{
  "lr_router": 0.000316,
  "vocab_size": 20851,
  "norm": "rmsnorm",
  "norm_eps": 1e-06,
  "attn_scale": 0.0884,
  "init_std_o": 0.00416,
  "init_std_up": 0.0195,
  "beta1": 0.93,
  "warmup_steps": 200,
  "decay_shape": "linear",
  "batch_tokens": 65536
}
Below are experts of layer 2 (counted from 0) of a mixture-of-experts language model. Rows are named router (the router's row for the expert), gate (a neuron's input weights, with its number), up (a neuron's input weights, with its number), down (a neuron's output weights, with its number) and show model dimensions 160-191. Each number is 128 + 32 x the weight over its row's rms, rounded and kept within 0 to 255.
After each expert's rows: a language model's description of what the expert responds to. This comes from a sample of Wikipedia text that the model never trained on.

# expert 51
router [101  82 143  93 155  74  88  86  98 167 144 109 160  89 111 101 151 177 105  73  88 148 162 152 104 141 156 123 174 153  79 104]
gate0 [125  97 118  82 140 185 172 134 144 178 103 177  89 149 138 184 118 114 141 157 188 160 136 118 126 176 196 115 100 115  93  79]
up0 [126 137 142 109 125 110 117  85 150  42 121 172 146 201 108 142 117 153  85 128 108 109 114 101  95  89 118 141 132 139 175 155]
down0 [107  97 144 104 138 166 121 105 115 140 137  83  99 151 161 124 182  35 127 134  93 148 121 152 139 134 117 156  82 129 146 143]
gate1 [133 145  95 145 132  81  89  85  88 129 112 139 112 144 107 117  98 129  93  74  87 149 138 108 134 175 177 140 136 136 152 142]
up1 [135 125 133  84 131 154 118 110 131 157 112 116 130  86 143 151 209  89 171 160 127  91 104 103  89 139 105 189 157 188  79 180]
down1 [146  99 169 168 133 107 141 190 102  90 159 145 116 156 103 189 146 110 154 151 130 161 137 163 142  76 113 144 121 102 107  35]
gate2 [129 124 129 108 123 146 133  64 130 135 157 100  86 146  51 134 178 125 114  69  74 136 145 155 169 130 124  78 153 109 103 128]
up2 [148 131 117  97 158 126  96 143 108 130 134 134 158 143 146 135 115 171  95 128  76 157 140 136 143 114 119 128 164 132 108 158]
down2 [ 93 125  89 159 138 161 132 185 195 104 132 133  63 186  96 146 130  98 134 159 112 116 140 138 160 127 108 147 126 148 182 141]
Description: Month names in dates

# expert 26
router [115 118 126  82 129 103 111 132  71 174 141  97 150  85 131  99 163 149 114 116 126 133 137 154 109 112 147  88 167 147 142 118]
gate0 [164 123 128 125 139 143 131  84 140 163  95 165 107 125 158 135 120 185  95 115  92 168 149 143 191 165 134 148 152 155  77 120]
up0 [146 163 142 135 106 178  82 131  93 114 107 129 143 105 176 118 157 119 173 131 168  96 124 123 149 122 169 102 105 167 176  75]
down0 [ 68  30 145 169 115 109 141 127 118  80 101  82 123  88 136 134  97 103 105 157 150 143 162 192 145 129 107 132  97 113 102 139]
gate1 [113  88 181 133 113 189 147 155 162 141 173 159 147 110  99 137 123 129 108 169 117 109 164  93 162  83 142 204 147 147  98 114]
up1 [115 137 154 122  84 181 131 141 121  96 232 115 205 156 151 142 143 167 214 154 159 152 136 108 150 107 112 159 110 104 105 131]
down1 [118 125 130 179 140 119 127 124 121  53 136 135 123 149  99 114 118 106  92 110 110 154 135 190  92 121 114 100  94 111 110 194]
gate2 [144 171 129  68 114 102  72 163 124 120 134 112 106 201 176 127 116 122 131 124 149 126 111 106 147 107  58 188 167 158 184 153]
up2 [190 106 127 124 154 137  66 167  89 107 124 163 112 153  92 120  84 150 117 178  59  98 105  52 155 158  75 206 185 103 192 150]
down2 [ 85 114 125 132 115 131 132 119  99 104 122 152 108  56 100  90  89 101 152 139 118 117 120  97  86 117 114 155 162 170  87 127]
Description: Proper names and places

# expert 40
router [108  95 157  85 161  97  86 103  94 162 172 101 159 105  90  98 161 165 107  85  90 161 158 149 114 161 163 109 170 151  81  98]
gate0 [152 100 138 145 158 127 240 104 159 119 133  97 128 158 104 165 119 119 147  83 153 104 165  97 139 169 231 143 107 191  85 142]
up0 [118 143  96 128 123 127 141 107 168  66 116  92 143 117  97  21 103 203 146 129 173  94 164 119 104 131 172  90 159 167 109 141]
down0 [187 124 107 123 150 131  79 100 104 116 104 117  85 183 139 127 114 175 171 125 125 116 141 190  68 121 213 121 161 159 115 112]
gate1 [105 117 160 109 102 140 119  90  96 154 160 146 108 104 151 128  75 176  73 130 110 115 144 118 102 125 153 106 140 171  87 116]
up1 [116 104  87 143 174 149  88 159 156 142 152  98 135 189 166  68 137 171 125 117 117 133 107 160 144 126 104 169 164 164 110 123]
down1 [134 119 178  88 142 125  87  79 123 150  46  91 128 177  92  97 103 118 141 153 108  99 175 131 116  75 145 139 124 147 126  93]
gate2 [138 148 101  69 105 141  65 136  96 149 126 113 158 109  98  97 187 136 108  92 148 158 174  97 114  70 163 108 107 145 155  79]
up2 [198 121  96 164 120 125 108 169 151  77 157 166 109 160 114 115 113 140 141 111 120 148  93 139 169 139 125 187 142 135 110 183]
down2 [146 166 139 118 121 104 134 156 128 112 122 137 127 119 118 114 138 111 110  99  55 129 113 135 122 126 123 100 121 152  74 147]
Description: Dates and numbers

# expert 30
router [105 122 165 105 166  80  85  98  95 149 165  91 150 125 123  86 171 156 119 116 103 153 169 153 107 153 133 111 156 126 100  92]
gate23 [132 124 151  70 143 121 121 147 102  97 164 130 137 142  82 157 113  63 177 143 154 138 113 115 144 144 172 109 144 125  72  67]
up23 [139 182 155 140 141  90 120 190 135 188 153 145 112 153 150 131  71  77  90 164  63 144 119  88 133 111 160 148 143 106 106 109]
down23 [112 172  69 146  88 120 109 138 130 102  69 135 159 140 111 104 197 176 120 143  60 131 163 100 161 120 139  81 149  96  88  87]
gate24 [121 147 103 114 144 164  42  79 188 139 124 152 155 127 150 126 155 114 176 157  78 108 146 102 164 129 128 146 138 147 147 133]
up24 [176 139 142 185 145 121 245 124 124 124  53 135 155 105 105 125 103  34 155 184  60 130 114 182 115 118 119 157 122 101 158 169]
down24 [127 166 117  85 104 116 140 124  85 145 110  98 167 189 115 167 135 150 131 118 141  95 152 143  83  77 184 152 134 160  74 111]
gate25 [ 97  70 106  87 107 127 160 151 139 124 151 161 149 170  97 121  66  58 120  91 116 186  93 111 118 118 152 168 123 107 152 117]
up25 [119 110 145 107 117  79 213 103 103 110  74 121 117  71 171 137 143  86 121 117 107 118 141 113 116 111  50 135 110 124 176  88]
down25 [139 169 152 166 160 104 110  79 128 109 122 149  74 130 156 100  91 150 116 117 133 122 128 143  93 137 149 114  86 110 129  80]
Description: Early number digits

# expert 27
router [121 105 151 109 161 114 119 110 113 172 147 104 203  92  72  92 161 167 103 117 125 161 136 154 120 168 158 110 144 183 115 143]
gate23 [173 130 186 161 150 143  74 206 117 123 115 107  79 102 164 120 109 105 151 118 169 146 111  83 140 214 178 135 110 186 132 118]
up23 [159 136  98 135 120 151 106 139  83 142 123  78 166 178  89 178 178 206 174 135  82 151 108  80 160 197 165 133 100 111 121 189]
down23 [133 109 168  92 139 139 118  73 101 154  92 146 152 137 101 138 152 168 148 197 143 147 155 135 124 160 157 120 143 146 102 144]
gate24 [156  81  71 189 146 146  22  97 137 160 174 138 134  97 128 156 140 149 140 124 128 146 139 127 100 144  79 123 179 170 148 207]
up24 [108  62 112  63 142 159  58 186 169 136 119 137 115  93 156 174 123 123 157 149  88  95 122 141 121 188 119  75 124 110 127 135]
down24 [130  66 170 109 135 144 159 102 106 131 121 147 119 124 163 145 133 167 127 166 138 122 168  88 115  94 145 133 143 145  81 100]
gate25 [124 157  89 141 133  87 232 138 135  90 113 123 107 175 146  19 194  90 148 120  75 111 134 135 185  96 123 123  93 154 171 144]
up25 [185 120  74 118 112 137 143 110 161 112  75 149 169 119 121  84 150 151 164 130  87 117 122 110  95  64 117 123 128 149 129 131]
down25 [150  89  95 108  72 161  97 126 132  84 110 128 139 199 143 118 145  84 128 129 154 173  99 115 128 124 115 158 133 142 124 109]
Description: Main verbs after subjects

# expert 18
router [111  93 176  90 152  77  85 101 101 186 165 120 172 131 105 106 135 163 111 106  89 159 146 142 143 189 155 100 169 152  90  92]
gate23 [127  96 108 176 134 185 163 107  50 156 143 103 141 112 109  73 136 135 115  93 105 157  92 140 141 139 119 128 127  86  87 128]
up23 [142 138  90 102 107  74 163 138 152 128 153 126 142 107 113 157 126 103 152 153  66 155 154  77 151 142 132 173 101 108 114 105]
down23 [154 128 157 180 153 107  68 110  78 153 130 190 102 118  49 169 111 110 116 141  27 144 107 114  87 157 161  97 103  58 160 168]
gate24 [ 96 161  99 169 114 117 191 134  96 110 128 143 135 120  97  85 130  59 152  64 157  97 165  98 184 149 122 100  94  88 135  50]
up24 [109 126 184  98 136  98 111 107 174 100 227 132  75 146 164 137  78 134 179 100 180 133  74 116  89 133 139  75  96 137  47 148]
down24 [ 73 122 112 110  55 107  88 106 117 138 115 148 146 121 198 134 141 123 161 118 207 136 160 116  61 106 138 100  91  85 103 115]
gate25 [140 111  63 117 120 157 137  78 136 129 119 156 119 154 179 112 116 102 118 135 119 156  84 138 136  92 108 128 120 185 187 115]
up25 [202 129  81 109 127 133 149 166 130 123 192 116 137 101 140 139 135 160 155 103 204 150 114 137 114 136 110  92 140 117  79 131]
down25 [128  55 124 123 121  87  72  95 132 160 159 128 152 136  86 118 117 143 150  76 139 130 113 165 121 106 124  66 120  92 148  44]
Description: Clause-linking function words

# expert 13
router [106 136 160 118 164 102  98  99 109 153 214 105 173 120  98 102 173 171 132 102  73 159 143 177  91 180 148 125 164 146  71 112]
gate23 [140 143 120 171 175 132 149 169 125 152  73 158  87 124 115  83 182 225 135 133  27  92 121 145  82 112 117  90 159 174  89 150]
up23 [127 100  68 113 167 138   0 155  74 147 186 121 134 130 119 161 106 155  82  66 109 165  86 131 122 126 116 143 106 155  87 125]
down23 [131 152  87 102 142 117  63 127 122 128 161 103  87 124 147 114 202 141 111 185 181 105 113 116 130 110 141 157 126 126  46 149]
gate24 [100  86 120 158 124 164  92 168  77 170  32 130 119 175 171 114 129 156 165 184 154 122 117 108  79 122 144  98 115 104 224  96]
up24 [115 165 153 133 138 118  86 136  97 100 131 150  95 226 161  68 151 148 171 158  82  85 114 143 108  68 133 123 146  99 155 128]
down24 [130 163  98 131 109 127  99 137 103 188  89 104 103 135 177 120 118 148  51 126 155 104 111 180  61 121 153 114  53 173 211  44]
gate25 [145 112 154 114 150 149 191  89  96 128 131 109 158  88  87 153 130 134 193 117 157 109 115 173  86 102 170  97 135 203 103 134]
up25 [131 139  97 119 134 144  97 136 132 109 123 109 188 167 181 119  69 121 131 108 157 137 152 131 169 133 124 164 146 162 139 100]
down25 [131 148 200  63 110  44  95 169 135 140 149 111 195 210 146 126  33 194 123 147 121 196  96  76 207 100 147 109 131 101 134 138]
Description: Leading digits, word pieces

# expert 6
router [115  93 194 112 199  92 119  32 110 151 167 101 141 136 124 107 168 137 105  87  87 169 154 125  79 160 142 110 144 157 125  96]
gate0 [193 166 171 130 126 153  70 142 109 144 139 143 175 174 236  92 139  85 156 116 122 143 128 137 120  92 168 122  93 125 117 120]
up0 [ 77  97 119 137  98  89 120 124 145 132 155 116 174  53  61 143 101 155 123 106 162 107 148 122 150 120 110 140 141 125 134 162]
down0 [ 83 162 123  92 127 121  85  95 105 111 153 166 144  82 115  87 128 172 116 192 175 108 137  76 149 126  90 134 144 138 149 124]
gate1 [ 96  89 149 115 172  80 100  89 108 132 114 157 133 149 101 112  97 165 123 128 105 125 112 113 132  94 155 116 120  82 108  99]
up1 [ 81  87 139 141 171 129  31 121 104 162 137 130  93 178  88 103 160 172 120 109  79 128 152 106 152 119 109 109 106 126 134 126]
down1 [102 115 122  94 123 107  95 159 118 129 143 130 125 129 146 152  84 116 127 174 126 126 135 153 170 121 189 138 148  36 129 109]
gate2 [105 147 124 111  89 104 185 195 143  90 115 137 146  85  93 123 139 110 147  55 138 102 131 164 135 115 103 146  88 108 131 139]
up2 [126 165 107 109 153 104  24 105 129 167 132  95 174 165 109 157  95  99 114 129  83 116 114 138 113 183 145 183 149  74 121 152]
down2 [152 111 136  90 149 123  82  80 174 135 100 148 109  95 167 130 142 235 154  88 120  87 136 162 153  92 124  99 163 176 113 124]
Description: Determiners and ordinals

# expert 57
router [ 88  93 156  95 134 102 114 116  78 180 124 111 177  86 102  98 167 141 115 109 118 143 167 145 107 139 158  83 161 144 127  78]
gate0 [137 115 157  93 199 147 131 114 131 113  67  77 157 139 117 160 184 114 156 129 109 138  98 146 107 156 143 111  93 194 164 153]
up0 [161 149 152 106 143 148 137  88 149 133  67 110 178 113 168 144 131 122 135 132 195 140 148 150 115 177  81 125 152  96 174 139]
down0 [159 131 144 144 162 150  90 126 123 127 141 130 168 214 118 130 128 181 100 102  79 197 119 136 122 110 157 105 119 112 162 183]
gate1 [ 92 102 128 190 169 100  90 160 108 133 101 140 128 130 151 102 157 103 119 116 119 148 150 120 132  82 134 144 156 124 187 137]
up1 [121 130 111 158 107 135 141 111 128 134 123  81 136  75 161  97 118  99 160 162 173 135 114 129 147 135 179 121 110 145 130 141]
down1 [180 136 121 108 113  66 120 100 164 146 198  89 169 118 136 141 104  80  96 148 149 151  80 141 123 150  92  78 101 144 129 131]
gate2 [138 117  85 113 185 113 133  59 145  81 148 152  35  99 115 113 132 130 141 168  42 112 136 149  95 135 119 154 106 162 132  91]
up2 [115 139 163 130 120  99  97 163 119 184 112  99 183 141 121 155 121 102 125  81 182 149 125  79  95 125 118 140 167 127 136 142]
down2 [105  79 119 113 151 132  96 162 128 166  97 120 105  94  76  96 140 164 114 134 121 133 130 141  93 165 142 129 191  92  86  89]
Description: Place and person name endings